Below are experts of layer 6 (counted from 0) of a mixture-of-experts language model. Rows are named up (a neuron's input weights, with its number) and show model dimensions 128-191. Each number is 500 + 50 x the weight over its row's rms, rounded and kept within 0 to 999. Numbers have three digits each.
Before each expert's rows: "gets" lists some tokens that make up at least twice as much of what it gets as of all text. This comes from a sample of Wikipedia text that the model never trained on. Tokens count by the router's weight.

# expert 24
gets: " |", ";", "|", "---|---|---|---|", " 0;", " 2;"
up0:514504492483410433531529487442497514481602512473458454439479471510474573574550502576521515438426536543521540533454499545519529491442566505480466480439435444539518555503462480594617510440476508
up1:522512525450436497478452573481536479481480494493484486538478559489532484554475487473497465463472564543531544563453507476485443459520413439572503597499570506525477542447534546602491389474541437
up2:481512551514456490542544517575523421492548510428491479570436448510435490461473484553459527482445541434408524475500483515522529523482472512483487363505616449554474481496484540548580492490398542
up3:533478563482509518448449527468554507508558527433470461400473530540441509540527464525405443480600487452428458468520478470493492479477528508573516524507413472439520516520419532447458449386575409
up4:506444588585500468502488443522504498514509613517468441461357441564502479555481577508590469569506471407529401439503441418527444459500550544485522547491528539550467520511520516489502494509482476
up5:511508382562555577531482566531539520514476482492536418510549513534490463492505484469517527527535546403480590454549535473473529559528436601453463520479519467445447463506464504443455533477414452
up6:534496527510472534515515438508483497511429510412624506541518405507456528532525581563452441492486456480467493546490496512472456523510513490492502486562563490539605534569472558515460376589429493
up7:581474575523464509471522450515454513538521527439501479462513478442502464531624561492518489609576523561506453452430460507568466493519500504432575456512444575513489536392613512552513472471491471

# expert 86
gets: " in", " on", " In", " at", " as", "In"
up0:430525496493479481493519433554512573514538495492503496461451407429457467387536521526432520475515449554449533416606454489485449546507534590471563596428522449504520523516573555441497580573549580
up1:489527411400551477500531472497452515483492508499519502444465505553447516509493544397523561461536561453477459413427488591524439458484477494462575500494494543414487534405428572552403545459492548
up2:457374527419462469500535489431541556521505440448520469510462447499509503503479477476557492527501466514549490532510592479554490582469489436573477529484491548465532503548499348463507507541565511
up3:477490547578534467515500456485497535537427463517476528547416489430466490467496494482508488469465474521511465517483514519413567555431524550488473552529475466530520478518462559511528483444480535
up4:460497536514496415518401438531510603481580494549512563518470479536519526465550479511448563434477502496450468486504481446478498487473548546434458495468531414519474588595434565524490546459484498
up5:444457401485473444485516490481467579581561449497493452580498469453460478489489511547508471468498477432465509486509436473539504506539540559555422399515507533494563543498460563485478483486434509
up6:507514474519587452479502411482460527457422427493462527437582416494453548446421509518480506514463520513503451526448538499493458533583506543463522411528451416422508481565401542508456504460495541
up7:428569507465459494500548410455537571611577454632447541529542405449409528501447488480508557555522464479567571552502500500543459525513465470501525566498376614475500541457549480493496569499491542

# expert 97
gets: ",", " and", "),", " when", "\",", " When"
up0:536481479500570455524485428485447487505651446516509430476611467468443471520536506528414447517485496467481440519493564500492490446497521553556552540406519515543482572483499462474524465517433497
up1:488448474528545556523532444487455540584446444562477561502588532558516429480441512444598450494512440524546546472534599399520474555501511482537483562561526445570515527564522477493522444569629463
up2:525504503456530468455459583497445476580436500544523544522442456614536511516600507505486494449549523437390511434569460501564468440505520461576554519529456532431454626447536537431541454428482539
up3:427491456527548454539547476546482518467508396571518467536443529444488551508504475568489530529463447511489405561561436536498557506528450493429566494519518435475564493465487459479433460469424512
up4:506441564514520500568485535457547514483434464455538488405506429481463513453545397546480455449457547475621462539477538546398462442494556475487477485509555513525467514454537583460472521445373468
up5:570432434528493447526439517545538532483478427471460493502541570403497538564431426455467559417456504459504457475527551506507520485547349610502482480538538488457462454555477477560521544489484453
up6:557544531491482511514525513549546503471590442598514562545461489569541490487437461553517595593454589440572527489503472493564509488536467520456487547546510542537539428476539507395490597549459431
up7:580457519484493425561520463471468504554486521467446564471560450377496563453530518501427489441487529500563394489504498505570582524439537556573482517513348429501467484467599551477458587405401371

# expert 45
gets: " |", "---|---|---|---|", "|---|---|---|", " 0;", " (10)", " 1–2;"
up0:583508553425488495469470498533529533509573519548532473491516539540461601628432476455492542524444398450512526464515504318507473457466451533472468506513481560464458605472530582486476527505390598
up1:523511476467498521592478489524510517470431457434484457506546512519408507438429582575478449559496610498405580505547474440537558516582413444514384511522469451453415512472522424492599454486474527
up2:480556529512426493424466527451464440602515519530472572497544529485549438625452447571587371499496472417468535432518517536457472427504479571540514415468535505467521467473490475586493482494477435
up3:477517581511548526517465549541576549384526508565508376482604493515479559481563526493480458503529462484516583502529514451550493424467423453501594506432557503521438392533495519472506458558522535
up4:518555593445524448554638557498483482446477419426440548503504441458561520561502497568455542496428466574487576496423520488534504402589476510498531500486479517475486450462472531387411468579489473
up5:529456543516536497513552489360471503503490526468473448518415476498471478499514473478591568573524517420486446489538513539468423391600469514476540479489511589566481521534481455432529530503582485
up6:655536513552416513500538445539508415485536452492536437482547463588543518540531496582530499449439516559602466539542548456478536479576503487596534510433459418532523488526443491530413463481448433
up7:445557589594493511555534584549515466534414512558480459433486472512417475477467475495456456553468515573358565553451499515512366522580465480617528534386559499607503377486539541520418452562520510

# expert 117
gets: " of", " for", " from", " with", " in", " on"
up0:448442521550415436486514529478469435443464523454478470516460495469552386516457577510529456479513467587561467549453433493525571509465453526464459590596479517517489559454508492516516529545554413
up1:440479445589575503536579426488450398452449518500582432467575566455558516480545361530509470544562431540448416521468537500537558544512480530473445506420433540514513536566530499454416452568476470
up2:550466474546412427516451519430492498482449655468537487436497501442516495508561544429531557434588411448438535507569513495507484502574476485425450504427585481461476507588568444516512509528502551
up3:568604500478439579493531556532401458461575500499468508494530518467444581504531468465430570474505436529408521570441457450562545437451502462493472505456449460531451565594550577561468542572515572
up4:475452503485536500422475452568480440515545478449513460436527434423544336383526544477493454631501563544498558544534471523520507436490417471458532525455616457548562429461509503548654498516537538
up5:458511466472470487566518463475501462441465483475513533532421458460516482491408602505558531567492417552478433420463503455543403509549500414391539505537509556494442489549476390483513556513537491
up6:459464447587541442417553472502435520447549488502561501583536537376553534532552519512548555503452540441532522468456556448492495538435435467462490558499441519489519473504529446444485483416502464
up7:502473532524647413557467441519559540589483452520535535471592516419457556539492517486452474533469430479563541539553414468503540551581524449462495516464455490490451627502465523495429506524476555

# expert 116
gets: " A", " The", " St", " E", " L", " D"
up0:538429562488488557591451400444484485496486471492443510491509405481495555537480493519509566465412511482507524466466505514477578499561556514492484598493609494500594551445423512538540321476460477
up1:542415456557561546468531481528436466460590509528473599491493560520471472546532594650589466518427469584613480626516589502544524560479530460574526531454579528506500577554436499496575491471477511
up2:502504617465462558469515466495518559526471512513517467521479521497489519498462444494488449561455502509493498499472470501572416499506542397459574474470498525611521409534577534463414391559451456
up3:507505560537422585509468551565524418501442437470498468514565489522578555520459442523468508465578546585560447465439514555438428549523456497601554543500457617453569465479498445467515468508557447
up4:587549552598508479586526491477587556485539530546465418485500481582487605562448421560573453512512487474543532480469518562465386408503509518515382534512482622544463541464502495511482510578461414
up5:468517415543490612434434549430541524523599493501461494511533494457507478535506425456505537462506459552461443525449506512506504535525538471504394542398515509500471514549418504527496482531456591
up6:478475461455502496544431460491553544609452551485416445544359511510543481465510496460347554496518431452450490422605494491459466557459491463478498533498509399451514484459603579528593528457440503
up7:617468523598431601598501444511512542499578569491562395464534398517465499598520468454467373500619502518615499515470490554572503537487469534446444486526540506491455531498486519440484487555568600

# expert 34
gets: "\n", "Below", " Interactive", " Meanwhile"
up0:456539497536465446555537523480459469468515489528421581557443550475486488497457409535582505515516529477449437354486467501573496488535424493492467597436562473493456461521376528571548501524511427
up1:551556485584530543489424427514494583497547473468594549499549447467540471524504622468440512500482470582535455447471437473472456546538544554420396473553486521487498479443581521485495471476476524
up2:462393534507561469464481367500526487487462463450546488455468520445484475542530455504496468423510486474524446575529563480483502503480435494573550487514539442519502496470545501471489539458477471
up3:521456433479436497447485547516444534566453493444556441485528521528459572560454571473572460480448527501483516544556494529526615594511537512461446529548553457502379539539460471497547449455497512
up4:566435539418524468533553593536402505484584506516566476468442538460472488472527488398434429523546533433468495513469581463540514421589532513543500489506476549496479616459597556580535454490524504
up5:485547500442462495573493521523559560539456433457431438429538498499443498468460473460564519478521518433485454480508467487511513573533487518433569516542419584482498462523530423500472514515470502
up6:448508453438527466546533543503568490605470416493520491570516444479414458414457516463555535425496470435526529564435550468503531543535493532465617471609561528493474418601433533603566441503508537
up7:580444476530497446394500560482443520511480552520443504495502456657575534458429544489445434554491478503515536669485450445521487457469570491446457355559572525514452559520490501522588491523495569

# expert 109
gets: ",", "),", " –", "\",", " and", ";"
up0:433390449527505460481531505539557468416526542527499555485550485461479559505540575435568513519493499455460490451553580536479362493448507531483494554535511533450554457514448414509506530487501537
up1:509545534474458501553487491538567607566519536507528514498546428525529549578497471505576475496464508516607460457608517487430493480499536500399411473562578491496500504581485517437514525520400431
up2:522555508574486508465465461447507444512531553554516489504519458454433508535475523536451443479453561527546579503565457525569494448468497560471463462470550387510468462510521508507552429495483436
up3:468550507584525518563540530543578398405525440493533444463514475468496510493532561416517447541528604603490508542531545483447481524517516455482456535521487573598487499559410534554402447487521515
up4:382557477465511522506539493477518577542479499426461447540485521444505472470419458494419526517508477451498428422496550583496537457600564435438530579426519601517491509507589472402469592509504468
up5:485466464522538608638516400539469460467491471599529472393473507436580537512470516536568440524466452456470430509508569513475526401556433565615476530402427471492434492418492492524471512526481507
up6:484412455498517608477592553507502451461469438553482440531409404512515495475493451548465464482592571500560493395487521479552512498478549412595552511455487444523499353516538373548537387485454500
up7:494507443553555523525544491487500427511480475442453459505420482480504450534603524484428508399472509570425497356402547484472465510469467495586431402489535524497497524508465511539467534507496520

# expert 43
gets: " has", " had", " is", " have", " are", " with"
up0:494592391595480492426455514515463541413518587502595433458543512580509543589453437472579631473571500562522430474507422466503472483525480466490508452540507569497478492456478417538475520490436588
up1:324376535517475507584465535558427450484435488560464553500502516481445505587522439457540622396499486490526466470524505476551481521442524417533468461521442489505527546506571507468489538390443458
up2:531426536462491468468455509548376423497534450536544488507469457550447562527474573494441501493509635413513519464456465491506444525597509416483501572522599540369510526570435542512424524540506485
up3:534547496476469494494543541511497469459599484525505500528621574530367556562577460567606494504451495515499517450574576518470507371478475501453504460437496516544580587554516484530573587437418528
up4:512473441506514531470479395398475461414455549514538393498491553458558424581546504493449597593499425439492483395421493540481444514538430569481601496442522502459503494474473438485604490530548454
up5:554477461452466475501408475583478448585402480466482525560422536512418506492500564527510456563492508515467509576546534533555512374489514483592535414545537451487558434466507477473519542551453539
up6:517496433475492563490527432459417489567497502436555552569526469509539542423406433508470637559565443559477510551517562505485546494546448388567526458463515554438523534443458479488387501522426487
up7:496500583419533467479469567502476587532473493513497501384459482456591460452513571551477534432458608523547468462513528481531511589530499498541517478493463450471403480520540565545520517443495414

# expert 15
gets: " not", "ly", " also", " be", "age", " among"
up0:593395398507467470529488476588434440476382534511512494484544542503537467463535540591499478414529457501472619579590484563456494541582526446580549434517510513526516568490542420428583481538501535
up1:454465498578517502580488580479439442496434458507398454485473484461573548507467532488554442473497506471380548496478523498563532511441512492485513441484470467554464503425526620538519523538559507
up2:549379415557507531517485532540429514501516518417477464460478536429642450500454505467510420481492555577465417478500507506517535422498518564503404534477522476494478565526452509516421441504524450
up3:544506536441500531484488526449577644506538515555503345418494476497423482471575531500463458549497473435557500414475478580468373420434493456433603564509489495433499459557531471532528436461463521
up4:544513432517489574529458510497618510532449377468431492486485527512510545471610505509555523543518557536581462507449560530521499611416466564591458468434454413542580493557569464527582500449493528
up5:519479508466547544442495520452473494547493482487570442428433457535570475484521490468525514471537549445544464599401481403478492509459515527465512536430513529570453508565414518472520561550601572
up6:533475490521480637566555537533480529557485481464451519482492546554545476453491526506461488491493434511525530579549540379538460595579464454452490562486655527520434527537464608565477497549476527
up7:526528488478452583550456555564569507419504559545451499503511551480437464522511500512518499537515548530534430529539490530529442519539500397533466577484450528478602494509492583499489460489535475

# expert 119
gets: "S", "C", " D", " S", " L", "D"
up0:461470527477516542486462447563488463490502417441490523576495491519494417471505550427480512520515546477554375424503526550494508527554519508485488558536506451492505414425512519414453411468564508
up1:540477441543631548539457505578555470551499511433506497460467470535532569442556477565433535479556520498479547533552439518530558491519416526565464477530559485423452541411438463493478474532465502
up2:461408454559488430520445485470458524561442498446607541474580463369564498409414596543555482517594476617496496517509471488429479545551473518588451534496505571374540526536474430419480418557431518
up3:439424390412602525472475572574575520429456533548578486493508485523551567461403436545426471465491447569510522448482551470553481446585449428538506512472530482536484489499476510554531563506477459
up4:468443431525515520468537507429575573482442458453419443492560469487427524519496468514585512482398467490428479467435565508501464567543425514488538432659520507527482499513510479378499552469523485
up5:478467467497523519522488432459575483487402520525468376557478463426476428438511573477459556512526456550529481476501573489541492583491466471555533501515592557448532457542409520467463518395509513
up6:521453582606499501397417436499617452600600445517535494447493579513452457476545530468565497487478606558484542569547511481529469467474461424468465540478507425509504470473470538548473548516431507
up7:473434496505474439468461539531575474473532605467475450532496450497455494521531493414533563598481495542593504556440457503446545531430524596610420469505485538564459503536476516500438552543440528

# expert 96
gets: "t", " of", "The", " would", " have", " is"
up0:529536543531496530526371374531496434432528452485469465522554457529396529580409504583519494507477499480505459518540478474539490463406507464530438563509590562536530483483489507499486530478590472
up1:480535499539430543501455539405467460467480568476543529439435447483545474534604588448509519534469514573471523520527521550481467511473467474546436541543525568450468552555446432470525514512592440
up2:578397407490412501488562490521503353513505563521557531510499461403515554513507407525504589586512561528501512440516538541508526602507522508529501459529532448581448441467566606489419558551449429
up3:484490525589494512596455598480461429612605452508554466448572507456444519406517472528535559464592554541404473522457485505488501471513483462504495581474424504506562478506480495482505596476538459
up4:484388429522498532506452513481505454436450521452512511535504583464458529490474545573473419548467472399487503599545443569511526492487456500546488520485509490495547478577515454520447546385522520
up5:592500470496499416470438479483488387504529527487490485478510560491463509556398563449490392487609534471566551516397444620541461587429445540358519454407494507531490529511491547467408485418564475
up6:437443513559528475521443505484505540375633540453381369476520438483626544456531624440536474426463571554487523607571487543512516431433479487497449467533503616446474550576502520483407565486518535
up7:387456492506472508548558521505521520499439508437488526513453457481463448442418532539460479573579564603477468429460510549485526499556518461579394490593476579568425509536505478447444476492430513

# expert 75
gets: "'", "’", " would", " has", "ve", " is"
up0:476462431515460541503501442530596557564460461595530504512543569467622481488505539523451587535485522509465405409609515524441449488475532556504506496422548509521559479521535444472487412549531473
up1:415462522562535476425510514487512501451565517520479429457470529466529514515570476519505457593535454463534444514521470493491433482449432477465541469505496399516618547528433503492512464513503467
up2:441454497427457464491404487555517524575545478458526523568553525521387349469416487456551566468535506440512489590634419528468439529560499542438505491470582475445584461604418409499408456531464456
up3:531466457539498428455509486420492497423546506406512518452473533365476529435429475564460504483527422480450416553505472543447499600509575592538467537438557463558487531503607529535467446446411484
up4:521543536476479507499525521455539506506530501456411515468496534423460418456537585544550493497501534490572442489503472530543540508494498490505485521412483464584576520483555482350491523395455469
up5:497501550432506530480368515476477500478486582500508573467505577504428419533471482439550537525482582386523489520559450462527484506565478567462541595517488496448562494547545398426478422451476482
up6:453480459560508413515479448474482482587498532453465420434544480437540552471485585491504498513532475507486469530534515497500440514618509461523540505569509551510524571476442534500533507427458417
up7:547562584483565417562523496475441406490492575401402496533522429551507512567502565460508541565492487365473440479526469472478441566479495456515501483537561501422536630457542473441502609439459413

# expert 120
gets: "th", "st", "nd", "rd", "d", " second"
up0:488455468397457536612498470448542514533471443524494585524488527430537524385454425519426516473509594514473443624500550486484536432475439517446482498434491557582561478524477551578624454518483556
up1:504505475458532418492537628475449426473448530436516530617533514515470516513513526540554391484585526561472477513429500566500467476506513523485484440540481563400431474531542571526429478478533550
up2:439458465506393484429434493530513589508449406541444493490425455429564520461431511510446456546519529547476521425513531503479466484558473553470586476480499468505459436508518430378556532517588529
up3:418513530470392499493537443479534548462472496501472468518452506487480504569398548545619576440488430457493485472481438470504433496518535518400511553468491479525569458497460376478537568500480493
up4:539566466555446567451535581454530540564495476529440562478533554460439488596514531636532505465472488551359471538486543520381378545416473445487464514508514469579500500621461566566555480511499550
up5:447508417497427415523488448556473549530459559450522500553610413515535579486410520547568506439534481505535475494579456510463569525509529419538444527480515519441507506461494546397494489427589479
up6:518420414518521421515475450472533567481484540425525455547550509450596422466538499543534496526572473537617550561452453538497505477530410449488449460559482474421446527526493488551444524397560558
up7:449509393603525446429466572533548530572583486480576433465543502502477422501541494491541433541518439512496460601531542477451505512532433505522476458524531538431466492536533472472476497502473415

# expert 50
gets: "er", "or", "t", "ent", "ter", "in"
up0:465559443445511515552499523426559573458435492440497466452620447505466543521446539453470502468505577486433481469469518503491453481498491503481592508456438604441578444474440521555483470464489351
up1:454461532508504569574578541519438424540559495456456481474577473528400461497439469556431489519472456534497421478558507511510410582519505440487481481533549528473590522513499557383560636481474575
up2:544522441553577454566398479442496481533488466500486473479592358456523464506507547471523479489531437587430439517398502499465532470464545599567438478534522493538464476489483477458419488566575440
up3:580451448452544513508433553454580498546516554540533487548578494417615490419422490514510485469485571496585471498424553473480399532451371505597441515496527606504502526595492563423541526438587494
up4:563413466476513547474479560436560488408534618563477490603465570487497476508425511605500539470569549474571487490565496500436533431526380526507420548468477434526410447496565512520442521544500485
up5:543513490523464531524465503535528443509439472542540463381545495513445471549463476594501511395560558500496463559506442504538470545467486487478490475497471475476443505490502504557426441523503523
up6:542450480461515480521453550496602601500499527543541429565478488582579492566450494519502476560495507526571578577496457461482541604453428463477560432534514516451474559399492482386548551439531437
up7:550507469478532473496456606568526507426479493539487491506463366439516463493447499590417419514550527567518546530396467521458536574509578526553505450529480515433501506506412541484421528507377491

# expert 103
gets: "\n", "-", "==", " ==", " Clade", "="
up0:613551523538462470389550426501507543492509517457532416582429555560497499555523488563521406435448443458445526438559436465525519453522597503466526417552540508491505492464508454469514497515479514
up1:568483559590537544524476470471516560545501557588506404450435475458534541546471492541399482464385597518604419512440475450528458521503420537427454528507592451514425510447493519480467514435527503
up2:531540398549435518539506555497475426494450486554521488507489547497413499409365455518451532492463485451436477411439586484485563467570503511639425475569491463542534565485448502564548476475436481
up3:444474492536564462535491586479456430457547490531498583464576569528501481543451453578405487487478548496503563544508465506627454469532531477430599478473544518616471503547624481488615498545492480
up4:375449557396480506506443455470496484506512368468545481371558509455518468534429512534492466528452514545569556649504471612485547536537429553529484520582515462517401505571512474495487524620535520
up5:609478503438567466516510496550595480529516521505509469465472494496443602478489527536435532573441547518507550475455480539579566501559555550569490528420570572511520512488417535423578525562469548
up6:500545512397457482454562537502459545607507437568496554568506440499425526449495464491554531455401508538471518533458556524538506575453507460514619530508392596448506464480506536464573583469538528
up7:505448474500562414477532488403452440496526487477458547497540569461516509501521490504503538498466423485410550446503504494494525449550489448487588542519488537462488441418530509555575427472498395

# expert 67
gets: " known", " released", " also", " based", " later", " then"
up0:495530496482441468524394449532515520469547484515499508458517409568536440490452531611508635557456603491491525407409511484618475505583480559514524526505516447557582581464486491529571500475528531
up1:537490473539584515526467476462525532495455505511537480453544515556453523482370661481571451491452506490516411548484485483533555504509565521517465605508565493458427456423472506518413424513508513
up2:542492545489505430488374509547453537503449479529578496512559583517502534532496459486495557498465501499434411522516527516545514541497446483494477448573520492536528503505501464433484549383419463
up3:486562496513468488522478518484533542529382493561529522473616449559596403470479428573465447507497586464435436581537544493427503434579529480485540497463565459521543500467484459515453516597568591
up4:492541475533517606547496525414498530508487506594466498466586531487613550529523552483570468549395538507549493488411480458428504492513571561511373474465491518474488492488486459474415503515488591
up5:494481481535593420489588499585508516482485427498542534521479474494548492514437603491471539488481401597523453483472543519563520526467471448566464547465469465563420566458521410500467548549486421
up6:516505474533495480602521459546485447462517425501529461563465435427431461536481522526512458464468529539514572478426464440585546478491472508458562552617460551445455612431605502510440540403471384
up7:588538524472511460466469429502528513487511488498474519579452411550531575501564446569506495519512498533499433495439530534470445464523468479497547461611511549410544602460423530457478556395512492

# expert 66
gets: " |", " Republican", " Democratic", " President", " Conservative", " Liberal"
up0:517523532512455537555575480565464508431544598421456423522423477498495476554449608532504424419424610508535547534463474524581568523497492549487473459469544514488471578454480508594460534403452474
up1:548470543516529482537568547493480543660575508358501547461603506458469530577477446472538466456437529528444422661483554484519427419595370607525547585476466539407480455501483545471481488495498505
up2:449457475486537492501509501411464483495438494443466439532533504451620484508630463486470496476518615464494528499465522544468480470549451520493562550471533501520501417551490519539522464516509491
up3:521466435535521443455597540566520498599505531508542469455498481565509498519451484460518474407520497503443565555513480604481433422513467513485529415530473600520401495517505515434423512455562567
up4:472539575541441490539458457525505480464505468501479454422498469519496466448434540511552439510469501555542514556564420471571449531494521526501429582486552545487545525455517424558579479446499500
up5:611538520486368495495534448475426459502424583448530530572478471529572491393582456447558506491519588489533515502552568513587453486523448574523558487547469478459471570554527518475528400486519455
up6:500421574572482550489433411586476518556492535563547488515430514524486559457430450544537462464522436537475383456526602494491497608520513441466367518603606490480542505438573496462494564477519567
up7:454510511494628480538505532527498435505470475529501421574508580595420449481466578505531500560456534448479528481511438496529518492557516484480578568504582567539508497522454429475508476512537482

# expert 20
gets: " and", ",", " or", " but", "),", " &"
up0:407618548654449528453526618534514471578456467510506584517515440594424495523579543442509540426471530534477482419556496481446530492414439499426460462498528471504506554522461530567515423466515475
up1:434560530419419454520526474507530533437558478475538562464609523507569407576506521422556568554558459500592451561580512476487506436548548528435439455438463584579469546526489538551469558553508467
up2:565433554428504461490462462520614481484563456505550473555581525412525468486520489418558513484500555472550521502466448450520605518567565504516485480504485502423504578462601510423495516359539438
up3:500487538507544575496489553499444454493568536429476571547447524452467619519495491429413503433519475590443452530368530546577554528444466529485430491551573449395542519510469461487483543433465409
up4:565519391539476436480465451455526467552568460437575549530452456544482470538502428536490585533498479452504524374433585494495474572618548426497437516542525485462573527504506373484518576510548442
up5:494406487525578501482479482427506515548574496503423557457559469510538446478508463459543491468526554517516454534506488486469547530418434628576475498534481479494482591515559342462493531499520529
up6:445437428480422480507507472463418486448458596507534459465527507515478489552449531513545538597561417513592520527453522563456489557467512421419501554556510498500464501568441440512502403541555474
up7:606469549478408472488443437465486513511513552491516482432553510526466546560551496512487498455514486464446499559468422506504553450515487472476477486452584411479402535500561555459530561483560463

# expert 40
gets: " |", "99", " million", ">", " mm", "-4"
up0:560459489517492542556361529388461552559473491432468493550565489508566576478439559443527474467478544414410432494440604540401459519526483403480522500494493545473483510547577460465464500435490449
up1:570570469546465467514500466409551448387466516471576513436528571502556462537525598532571480493462607492483497507493454608431394479518481481573545470528509566549509478561514505451435542492424491
up2:462478483498474423535509467505555475496599426575527549507559439546456609475445415556543501527455597448474519457509591610444473498580420454510480593544523487493502444479498469433474534449535491
up3:506517508578485474582523501453511401518522435456477513454551533485567541431439434488510461524479524526496366536562554565481518439489546513599523576514559585561512543474478501469430531460431535
up4:478490462504440527429519416475560567422404536408472531571528547550457443472451428573414565467494507546532503506525472557564556526475514490444533649434507546495486586527469500522469495574509550
up5:524514455511484406524461482626530517483467503613567487571478471469526500501474528518536555526530505551530458537447568547498498491417494575438499614498494522510534514512561476454599497482538472
up6:493503502501548442567522557397486453489526507440361557482437542438517449594511455504627527477406481555470534448444542547481464467553564549545520517466502493509555597490505495406470478425498414
up7:515485547584469472470491614483528419429645539484509494514408529393429489565544493478473594505432545499484380520544501493522522400463552524475550510469520514428482512528537469540527448473524478

# expert 80
gets: " for", " of", " with", " in", " on", " to"
up0:450514572438505494461476527591513564475575454605524560537570456437534478437471528541579413415445478484496453510559566513598493545495520412416507509570530425542539508548585537553538460485451456
up1:486533508477466505468468454492420441509496586482472445481463548531516335449440558513471464495478402484462505462496516477528454487465521627501445459485475459532502538549526419521524615560604573
up2:439573472560441454509512524586581605501506494432494522440537565571556567486577552502619511562527488518480449463532439451561504560515514519586369507520552516465512471557579517587480572467406433
up3:445476526562505504598568430481497420531634493434480510558492501490595447520536453478495513442485378551600427526503544472440462529531507477460521504455397458523530450456437498486425454518424542
up4:544578533516528473481497452448551492437448569591456493547472489494578603489461462565501539574504500518550526510567542566533479513526629518501515562481519492547415552510456547473572450541544506
up5:516429442565531542512473521566574374406469513515485604507468504458516476518589463427473479556491610452403486464544538543517469549472501519488472551457517484546549504407579538436534489455581517
up6:424557489543499505457531486461470594472503448615456561456587486432487568500381509533556541458541460475494526486562530493528498549552527471462497594422484578447438570572505468467522512484477516
up7:559502535516413510439533525531472481498522561492535501434483476584486439535503453463538578541457515544442565448542476437472453415574572509481583500524514520402545508432507414551442439472449411